config = dict(
    n_layer=12,
    d_model=224,
    n_experts=96,
    experts_per_token=6,
    d_expert=32,
    d_shared_expert=0,
    activation='squared_relu',
    moe_layers=[0, 1, 2, 3, 4, 5, 6, 7, 8, 9, 10, 11],
    router_score='softmax',
    normalize_top_k=True,
    routed_scale=1.0,
    balance_loss=0.00865,
    balance_bias=False,
    init_std_router=0.0159,
    lr_router=0.0013,
    vocab_size=16384,
    norm='rmsnorm',
    norm_eps=1e-06,
    tie_embeddings=True,
    optimizer='soap_variant',
    lr=0.00758,
    beta1=0.95,
    beta2=0.98,
    grad_clip=2.0,
    batch_tokens=[32768, 65536, 131072],
    seq_len=2048,
    train_tokens=291000000,
    steps=4088,
    dataset='wikipedia_en',
)
Below are experts of layer 9 (counted from 0) of a mixture-of-experts language model. Rows are named router (the router's row for the expert), up (a neuron's input weights, with its number) and show model dimensions 0-223. Each number is 128 + 32 x the weight over its row's rms, rounded and kept within 0 to 255. Numbers have three digits each.
Before each expert's rows: "mostly gets" lists some tokens that are sent to it at least half of the time. This comes from a sample of Wikipedia text that the model never trained on.

# expert 73
mostly gets: " |\n\n", " Date", "See", ".\n\n", ").\n\n", " Candidate"
router:095149099161122176128144109067084193112085126139176186183202103182115142124105049107110100070105095100094128175159137129169166149082140131107163143189099091095141137140123134098142135124118151116114157148143100170141132119141114143097146120145137119160148171136046111145171143167135128151145134148187116165141055127166139136133086150150123105129208150102108156101148127069161101104137107103169108088102099150092165100106125131096149115097138117115096145115122181144105113151108120152142111112103123164120167109135049091132124154069100106149057174103184153214086138070124143100128106154136076135136180123095114148088139144132138135162143092213079186182142085150098152173195
up1:115118072126127094128123124110136154102120174103169068075058111106137145124189063152157104098131129098134102137154070052139154136078117118110120153099230140122133134116092166125103082041127158075100131114088112112134131136091106132129126115191121121161064081188178163111148178111134130142118126126109127166145132122094103165166161193132143151052109135096122176169159160171109110143126154128130152179171105099117173145098167085107147143104117123117131098138128169150093120132114112120173143142076183149108158098144113142098100054119061167155117081202155144059089147107124093187202152128125132109146167125150103084142085130065124135125052134129137136170122104120094126100128

# expert 1
mostly gets: " •", "%", " population", " those", " households", " Coordinates"
router:143078060111127155141119169159076112103111063095145137152124109149164107162114135100170107107092102136079110160139115089188158112121179090109076136161151160205082135144141130118172148114114136068108119176086082066121148167103137164122157084067118147155142098107176110140142135074139185100147104139158097140109145129123123079115067092179133099176118107123115147074158135139098076135114101150082174142095112120128147102127105094115120126072138129123163158135139135115191126099120057148157128136144105152119190132096115122124106095196112138135092068100127187138065137094149119154165079164174131172112055188082132122060068120110112143140161183148133078169142081154171127195147
up0:153058101156182159103131103122126169078191119129124143124120109124162184136138120156173107109133101075099106177136155146130106136112125092077093088110112119129104128108091092146112036143120215110085109179120117111091119158105192197101124087080156140118129164115149161112094178126170100115104125148107076044153111103118121142178116154134117074114129144133128066104100150133106090132084105155085130153068117124100112156136132133106159147060123183098116101081147150148097171178079135120086145129151139130149161107132152164096189150142168120115116041113170144101151077127162169097126109130133138145149112166073172203125100097127119190165165200127130123162152174184150132130177

# expert 61
mostly gets: "′", " Votes", " Apps", "°", "67", " Pts"
router:187077121088120087162097156193105107122095070084151097162148109138097105140130088108121170091144105131101110117158138068169165111082159151160108162150133122171093169063096108090137137087087103167091108108085056127102122138149113186104147158138140110099162114153122070130193147090118138161138149169177128179183081172120153082141089096124109054135134106068112148088206140117112121126179111187120150148148108080153147083103073128112150097097107138125158116147141126167162149101089138087140122102151130132156109162122151132158072108175097131118102133115186227146141121150133149159131174111184182162092080155164178117150131168090110101153149162136165113126101127106155152200151
up1:182163146122104033205124140143191116146162173140114109136150143115144097144160178178091119140132126151096121146166137146161079129174180149141115108135103101126142130103109171198054157130110128117101176166102133164184150146138139139123122171176145140166148075164079079071103132138146085162104144133080106131129161128141134116111122157155143108182115134078136104211060147089088210099168082158161131152121092150079102080137146122106153139123145164158164133167085113105149157130156163146106134103163155082179142147104125149115157138105083160101078159068165118106163170138135126075187094070098130084113146106163128177123109122167187138127085159094107134116115139079163064100123

# expert 86
mostly gets: "′", " (", "°", " (−", " Jr", " −"
router:173120099118119108192101160132089110127174092137080129143180125099111096128089222115128121113120108102103181113184129168217098051130188106115103153176099065085088127122124170092140174133138072113122076128118108133125157167150119133071140146152142096139151091130131105070160091093148138098147150114174149170131099160126137133159094104112173099092090173094074108108186096169128150092130090175098113157156080148105136108139153114124159158091107150131185145118113125118169136087072075136118103143140136107176156127100182093107080165120138111101204080106153104167096174102172065069108130095200198132159119143142112136157139156156175146101158134103113097089124105138143157145154
up0:087100163128167124136139094096188148161208160108149128100141148175105202163104146152132220148105161157164088157105095119108133115088122086092120087145076147095149123095121131105079145164108138106177165151144144130074104153198133086125083105138127106198086166113131088117110124149129075138061082175127185117116117168132153116110106146109139132133138152118111097142099148079148127175074107160115103087107118157172121190127155094063162072164147133147093074080106129122113127151097146109076065085061159180139145162136058164114163126065109188126122135157098116092141089087123154155094092117109110141130098168151090106116105120138147165101085108119100078160189139111144110071139

# expert 53
mostly gets: "==", "===", "See", "====", " (\"", " :"
router:191158120158141136108155154154137106088085152066147185101076101165089140118107145101139065131126102096138102120128154056109125079129112147178127181069107157121109117159097156133152157168124148137112162046098055107113123081122153106149136144130079068154135128130149157107158129158073134072131139170108105177103129122197171185151154161067153176055121141161129134124117143106142189079064110128106086099177094178126122121117149135151148125117168119086128170069100118158103119167122153139105058114073146152109136115081160119159077185141164095181204137114105119154139118102115162142092128108132145141141119173050136132098156159143138130104106158114145195133135136146151180071165
up0:127134067129154110093112126149131114100150177071155120138143108134136156212142141164088160139072066118111112120124143143113081162126118079106117102155123070127096175194089165133149170098151142147148150113152136092155129061055138092118119109164169104107122154173178117061180125080112118069123107171194111106154130132108170149169183056148151138126177126074141185120150121132139088094120042131105080150102097125135137146102155103104118070154164067108088133131129103079159146103108138120156097153134127159156133128078124152117116154116089118153128097133099135213111084128171143110118083114104179187116088126092124106084144099143140089110159143148142083128146091129211132072200

# expert 43
mostly gets: "|", " |\n", ";\n", ")\n", "\"\n", "|---|---|---|---|\n"
router:116160093151113192133173165104106148125114132121142096087093216102094094104135116111133157118126105088069104091144125187175098124165190144136126148167092100192064137201155090118142150151154101167112136104150072094094119166095216182129141097148077086120154101170136094103153127114118149108112186145154102135152123090098151151102085106129139113133100111117120153090129132087147100116171114070160122148156136142135105141167117096109143135181111172118177137107153143117092096097106111148098106108100121093127071143056161129085129071081157187137103106099182114190116138077159184083114100133148134188140076138129135088161098119100149210095125112166137168175142110129185142195155
up1:144124177094137098123090089101129142111136125147165148146097127133134166172094143173144161116098187142096125133110123124139127140113113104131153131106129176089142124126158178161121106084168173131177088081103178109174102127119116084111117166114110131086101129118126108196094063149121052130106153135086153136176106107149121123110155185162137122066117055186136074181094128118129123107129165138127120151141116163162137149066116186067158164105114128163082118093087091144128092154105096187151155121100141129124122145155027214126087209149164163141146138137161078133118073134109155098112032164100119086191164190139141123128150117201101136153136150083124109160117133167129171135081